Weights of a small mixture-of-experts language model, trained from scratch on English Wikipedia.
Size: 12 layers, width 256, vocabulary 16384, 47.6M parameters.
Experts: 32 experts in each of 6 layers, 1 pick a token, a softmax router.
Training: a variant of Adam for the experts, 251M tokens, 7667 steps.
Below are experts of layer 9 (counted from 0) of a mixture-of-experts language model. Rows are named gate (a neuron's input weights, with its number), up (a neuron's input weights, with its number) and show model dimensions 0-255. Each number is 200 + 30 x the weight over its row's rms, rounded and kept within 0 to 999.
Before each expert's rows: "gets" lists some tokens that make up at least twice as much of what it gets as of all text. This comes from a sample of Wikipedia text that the model never trained on. Tokens count by the router's weight.

# expert 25
gets: "i", "an", "u", "a", "ai", "ar"
gate1,228,211,199,211,246,169,234,224,191,196,194,208,171,134,226,160,200,212,217,202,184,194,166,191,219,142,223,220,166,247,232,203,170,228,214,173,164,216,182,184,163,193,224,192,181,202,230,235,206,243,196,191,179,166,200,228,206,214,202,202,197,202,134,167,235,194,216,155,210,222,230,209,144,225,201,177,197,185,162,199,253,205,169,180,237,161,215,179,203,177,190,177,248,135,186,232,231,217,224,189,225,158,179,209,206,175,257,183,169,206,286,188,134,174,153,191,240,261,209,200,223,259,164,145,167,236,197,227,264,185,207,204,242,186,173,214,146,252,159,218,174,210,212,161,108,224,190,188,210,232,190,195,180,221,218,234,188,175,224,184,223,179,220,203,181,210,170,226,215,215,219,156,174,225,130,194,234,156,176,239,242,202,197,195,236,235,180,161,223,163,226,242,240,179,200,176,224,218,230,212,180,137,201,186,181,178,172,158,164,234,208,152,164,210,151,230,158,169,161,160,202,173,183,176,173,189,234,165,202,208,182,181,185,194,245,149,181,190,215,224,194,171,244,201,138,204,190,204,186,178,152,203,224,170,252,257
up1,214,256,206,188,173,207,196,230,201,177,210,245,197,196,209,219,174,252,190,190,235,238,192,227,180,157,157,202,241,219,171,198,207,233,196,185,129,204,166,220,183,190,201,225,198,212,189,168,183,238,206,173,213,217,268,206,171,183,245,162,171,284,215,245,243,170,212,159,197,191,193,181,166,233,247,200,241,250,250,183,170,157,157,227,169,188,159,177,179,231,153,137,189,185,273,226,199,190,212,192,213,227,203,188,217,176,179,134,197,198,215,227,211,207,173,178,195,189,252,217,231,181,256,206,115,190,175,182,220,213,206,178,186,147,230,179,255,203,187,224,205,120,202,170,203,194,173,221,209,229,230,197,183,228,213,192,256,232,193,231,171,207,207,217,195,189,220,196,212,146,221,182,206,139,148,186,200,186,164,201,190,167,140,154,205,199,239,195,182,206,218,191,176,228,244,186,179,258,259,193,145,236,227,166,183,212,228,217,173,199,248,188,214,205,227,186,184,185,199,245,167,206,241,210,207,198,179,226,182,160,195,215,137,242,145,158,214,246,142,198,208,263,229,209,237,216,165,238,172,213,232,176,235,187,207,171
gate2,168,217,173,249,214,227,197,230,219,137,188,213,201,147,163,192,186,173,239,219,238,253,156,227,226,230,241,234,195,168,188,182,182,210,233,237,227,218,195,174,195,175,232,223,193,185,256,207,175,186,250,219,146,156,208,240,132,187,269,169,196,231,147,200,194,181,230,201,243,196,177,195,200,176,243,207,224,242,191,205,251,127,205,202,223,225,236,227,230,234,232,215,155,253,238,177,189,229,178,179,158,192,209,198,184,216,236,187,126,190,223,225,209,198,216,246,154,223,220,174,174,183,148,157,226,159,136,204,220,217,204,130,211,245,204,171,217,197,135,225,182,213,140,203,156,141,208,161,237,208,214,247,193,195,249,178,163,209,178,153,245,192,243,177,214,209,204,216,204,195,206,225,195,208,206,240,222,180,199,181,189,218,217,168,213,154,215,209,216,189,235,181,171,224,245,225,217,192,239,235,182,210,212,219,175,245,188,217,208,219,178,194,151,182,179,142,237,234,212,202,171,239,173,181,170,206,226,201,145,129,218,180,211,194,210,186,153,216,225,213,167,250,272,148,184,190,204,201,194,166,202,191,195,168,203,188
up2,201,166,210,224,202,183,206,207,180,198,179,227,171,246,274,168,223,170,201,246,185,248,252,169,242,204,149,186,212,144,205,187,175,189,178,200,183,224,163,239,165,196,179,219,233,172,207,205,181,196,200,202,206,189,199,179,218,210,191,192,175,238,241,206,266,202,216,173,207,212,162,152,232,191,243,203,221,200,218,207,263,169,198,227,168,198,195,184,234,210,170,198,238,218,211,229,193,193,212,182,203,211,212,214,234,218,171,238,269,211,197,130,206,162,229,227,245,202,193,227,185,248,171,184,214,230,221,181,269,159,204,251,205,225,205,115,196,168,242,203,181,205,199,220,175,246,223,208,203,220,164,249,193,181,190,190,240,157,237,238,149,205,217,215,239,180,198,180,205,154,208,207,184,258,271,218,217,228,157,195,239,189,226,217,187,207,221,146,232,171,243,243,214,188,189,210,234,220,199,187,171,225,213,223,221,184,196,216,143,159,179,234,252,206,240,216,179,211,76,182,192,183,184,181,176,177,244,220,164,165,225,162,210,219,234,170,160,179,200,218,128,195,205,150,218,162,189,198,196,231,182,251,176,140,241,160
gate3,207,163,238,208,198,196,242,203,186,200,260,214,190,158,235,237,182,146,196,219,161,201,239,182,241,177,206,147,183,220,225,232,183,219,185,174,224,217,311,217,151,184,219,227,213,172,166,208,188,197,194,194,206,190,198,132,241,229,166,184,124,183,195,200,233,240,163,184,207,196,242,190,185,189,221,230,201,234,210,195,196,183,263,174,223,210,197,206,208,143,183,158,202,180,242,211,152,205,211,267,157,219,173,196,204,142,172,213,243,213,185,154,205,193,214,156,255,222,241,199,216,189,206,215,237,164,187,188,189,211,234,158,197,235,175,158,235,182,197,165,202,212,228,178,211,126,228,177,162,233,126,187,208,222,169,245,230,222,233,202,210,217,197,153,218,194,159,162,190,223,226,180,198,205,170,218,154,178,171,200,166,215,211,220,237,233,195,165,240,258,208,208,178,201,211,188,265,156,224,208,230,218,243,182,138,130,223,232,200,240,211,191,195,182,235,246,180,169,225,183,218,157,210,274,234,222,244,162,190,211,199,172,192,164,187,196,202,222,173,190,193,209,223,258,231,211,198,175,196,224,259,210,170,174,152,215
up3,187,228,129,207,210,209,179,230,248,222,195,186,186,202,194,208,163,174,203,238,208,207,198,193,215,179,191,183,221,240,178,205,282,233,239,193,190,190,199,186,189,136,220,223,218,223,157,169,217,230,211,204,168,259,217,218,255,229,198,181,195,204,165,187,221,233,151,159,204,209,202,252,190,269,251,186,240,243,183,183,208,158,208,135,172,194,208,250,260,181,130,199,192,133,175,240,216,242,183,235,257,209,164,223,211,201,235,166,198,173,223,172,244,190,185,203,229,225,210,184,192,212,210,143,206,171,176,157,190,211,175,203,216,196,207,131,175,225,233,213,157,195,198,210,168,188,201,163,185,220,149,198,184,182,200,232,208,191,220,192,209,187,261,231,229,208,164,181,168,202,281,203,163,223,149,242,212,173,184,195,185,130,220,218,227,203,198,183,242,183,212,200,154,192,204,225,191,233,223,232,232,224,225,210,188,157,269,206,202,232,169,195,227,206,217,222,133,181,165,172,157,192,204,237,244,208,225,189,208,151,194,198,241,194,155,200,250,239,163,250,196,199,231,192,237,177,121,172,179,203,218,184,214,128,180,211
gate4,201,205,192,166,179,228,227,193,266,176,189,200,222,224,170,169,208,202,214,208,185,230,217,211,177,242,233,202,167,281,158,186,179,214,214,194,176,234,237,190,202,229,208,235,208,223,267,206,170,259,156,206,171,193,181,198,240,186,173,201,236,246,212,148,159,185,175,252,183,226,167,232,204,182,222,171,175,202,214,159,219,214,230,163,172,228,165,187,270,213,243,200,181,195,226,226,187,188,192,187,141,198,241,236,217,241,236,183,175,155,249,182,222,184,238,175,201,176,138,152,184,182,178,210,161,200,207,225,209,182,186,137,231,199,234,214,180,170,156,166,188,247,155,157,156,137,241,183,183,249,185,162,189,225,256,261,223,219,176,236,140,193,161,123,204,208,210,189,220,193,214,193,200,189,212,183,225,161,166,235,183,222,133,190,192,183,217,226,199,135,224,184,191,223,212,177,228,180,230,220,193,243,212,211,173,261,198,181,158,179,189,254,188,206,149,227,180,176,152,208,211,185,242,154,217,197,186,215,186,220,149,191,172,181,224,215,202,204,225,196,264,200,170,195,150,239,187,202,221,200,227,170,216,255,209,259
up4,224,196,180,200,190,216,201,222,232,205,138,221,190,178,238,221,217,202,194,175,181,196,164,211,198,151,190,210,217,237,184,217,236,185,186,227,178,213,156,226,195,180,186,161,187,245,130,189,188,205,204,236,210,170,216,221,219,160,196,246,205,153,258,198,236,152,229,170,199,210,203,210,193,225,216,185,191,185,258,154,228,203,167,236,229,202,202,225,146,293,219,188,182,232,218,186,204,190,203,164,229,171,242,219,203,163,230,217,168,181,220,210,223,214,202,194,161,189,210,212,234,220,227,219,169,179,193,118,213,239,182,193,271,195,208,206,197,207,198,212,202,154,195,209,194,170,214,259,197,234,202,205,205,239,206,195,229,145,171,226,261,167,187,206,211,205,197,201,200,137,258,241,215,178,200,272,196,232,161,206,121,216,204,234,180,195,202,165,205,233,203,209,199,239,259,168,211,185,175,275,225,245,168,232,179,251,139,134,234,226,205,191,216,207,208,206,171,152,157,240,182,278,207,155,207,148,175,212,228,137,109,254,202,183,189,167,184,191,171,198,181,179,221,229,215,169,185,206,184,185,176,184,219,244,178,184
gate5,238,251,194,146,189,209,216,263,239,159,173,264,239,207,194,150,210,205,245,205,202,184,164,184,216,227,186,245,181,194,210,216,153,182,236,228,208,227,180,207,188,173,246,152,223,198,169,212,226,205,230,212,167,187,175,265,174,215,203,209,146,291,213,176,165,221,168,207,184,188,223,211,212,166,159,263,133,210,207,238,216,187,186,167,216,170,194,207,206,275,183,159,197,187,219,175,175,206,194,254,203,190,138,209,151,257,211,144,244,199,172,189,210,180,202,175,179,181,192,137,169,131,182,215,222,204,205,187,132,203,185,233,262,162,172,175,243,166,199,191,224,204,179,193,249,146,194,269,181,195,201,204,167,195,220,190,198,277,157,187,185,158,167,185,213,231,250,182,198,219,188,214,230,162,197,217,192,174,211,168,188,210,188,157,214,191,219,230,199,200,222,162,169,195,177,213,224,199,175,204,177,210,161,190,216,206,154,177,200,175,218,200,209,157,187,172,197,164,203,252,239,191,176,168,210,238,189,179,158,247,230,201,178,222,185,215,237,197,233,185,217,262,134,231,227,182,146,186,228,198,185,175,246,173,233,185
up5,207,179,214,235,144,211,178,207,236,212,195,210,219,218,221,208,169,213,197,278,194,190,183,207,172,179,181,242,217,261,191,172,232,225,198,199,168,196,142,202,224,201,228,173,276,134,193,215,201,187,263,179,242,167,249,214,192,255,169,211,269,192,214,214,185,229,255,152,218,205,167,188,203,250,209,202,199,225,183,164,211,205,202,202,186,225,216,180,217,207,204,205,222,196,164,230,255,244,180,209,219,197,146,199,147,206,251,213,229,197,226,199,281,154,183,206,189,210,189,197,204,217,179,140,181,194,184,117,233,159,225,222,200,127,128,160,201,234,211,190,175,162,196,189,197,201,185,180,138,212,224,201,170,218,224,184,149,211,192,196,182,209,243,172,179,234,170,147,226,180,303,229,201,204,229,226,256,229,147,200,144,148,218,237,223,197,212,181,191,270,215,200,168,220,214,217,212,196,218,229,149,246,203,195,176,186,196,175,176,205,198,222,223,238,171,206,217,236,215,172,159,211,223,232,215,226,170,202,220,168,173,175,204,142,202,214,192,182,165,211,167,244,236,235,194,212,192,188,210,175,160,166,181,160,211,182
gate6,200,173,194,117,235,203,178,206,181,213,216,226,270,225,225,161,170,165,231,181,240,209,189,188,244,200,176,218,155,188,162,222,235,255,207,231,230,216,183,204,180,155,266,163,196,168,159,156,221,166,250,201,196,187,212,213,186,231,182,150,229,208,179,229,196,179,179,228,210,281,149,265,162,222,222,217,202,163,201,224,225,226,227,226,186,206,193,182,204,184,155,229,162,242,189,241,221,219,214,191,195,197,206,229,259,165,227,204,189,210,196,209,250,200,228,221,191,239,204,163,199,231,237,210,240,203,214,181,156,188,211,226,220,222,207,172,213,185,182,190,206,200,162,203,182,208,191,182,186,192,177,174,178,205,248,250,175,204,213,141,132,166,203,216,153,213,189,239,139,167,217,224,182,152,139,163,190,174,138,234,261,210,180,205,208,244,215,173,194,240,205,198,211,169,192,259,219,214,235,244,151,250,180,206,143,247,229,175,246,186,172,179,198,232,205,163,204,276,157,184,199,197,195,216,215,269,175,185,244,274,188,180,207,194,208,169,187,255,147,189,219,215,201,212,197,209,243,192,208,226,181,199,195,165,191,233
up6,183,241,194,179,178,233,172,222,250,197,204,196,216,221,196,195,209,197,227,214,163,211,205,186,173,244,210,188,179,196,124,198,219,208,210,234,159,231,239,225,143,219,228,198,233,197,213,219,240,114,209,130,268,204,199,209,259,203,209,155,200,190,211,240,199,180,213,169,186,271,207,199,211,159,215,274,218,176,248,194,195,200,174,176,224,160,186,195,181,133,257,210,211,253,184,235,183,242,153,173,196,182,227,188,178,178,222,230,151,219,162,251,232,184,217,251,183,228,233,212,264,173,245,218,164,178,205,166,221,185,235,227,155,145,169,140,218,190,247,245,222,227,200,227,204,185,185,193,232,215,213,245,221,203,180,249,217,167,216,148,181,188,177,179,178,210,206,191,176,161,174,220,202,224,208,154,225,198,220,193,242,156,168,229,256,177,236,160,247,209,234,206,216,137,227,168,232,196,226,152,171,230,231,224,220,185,168,214,191,194,185,225,175,177,156,208,168,191,133,232,193,181,162,167,206,218,191,252,246,231,269,183,192,182,219,166,193,155,191,200,172,234,185,202,185,200,237,204,214,193,187,228,200,171,214,179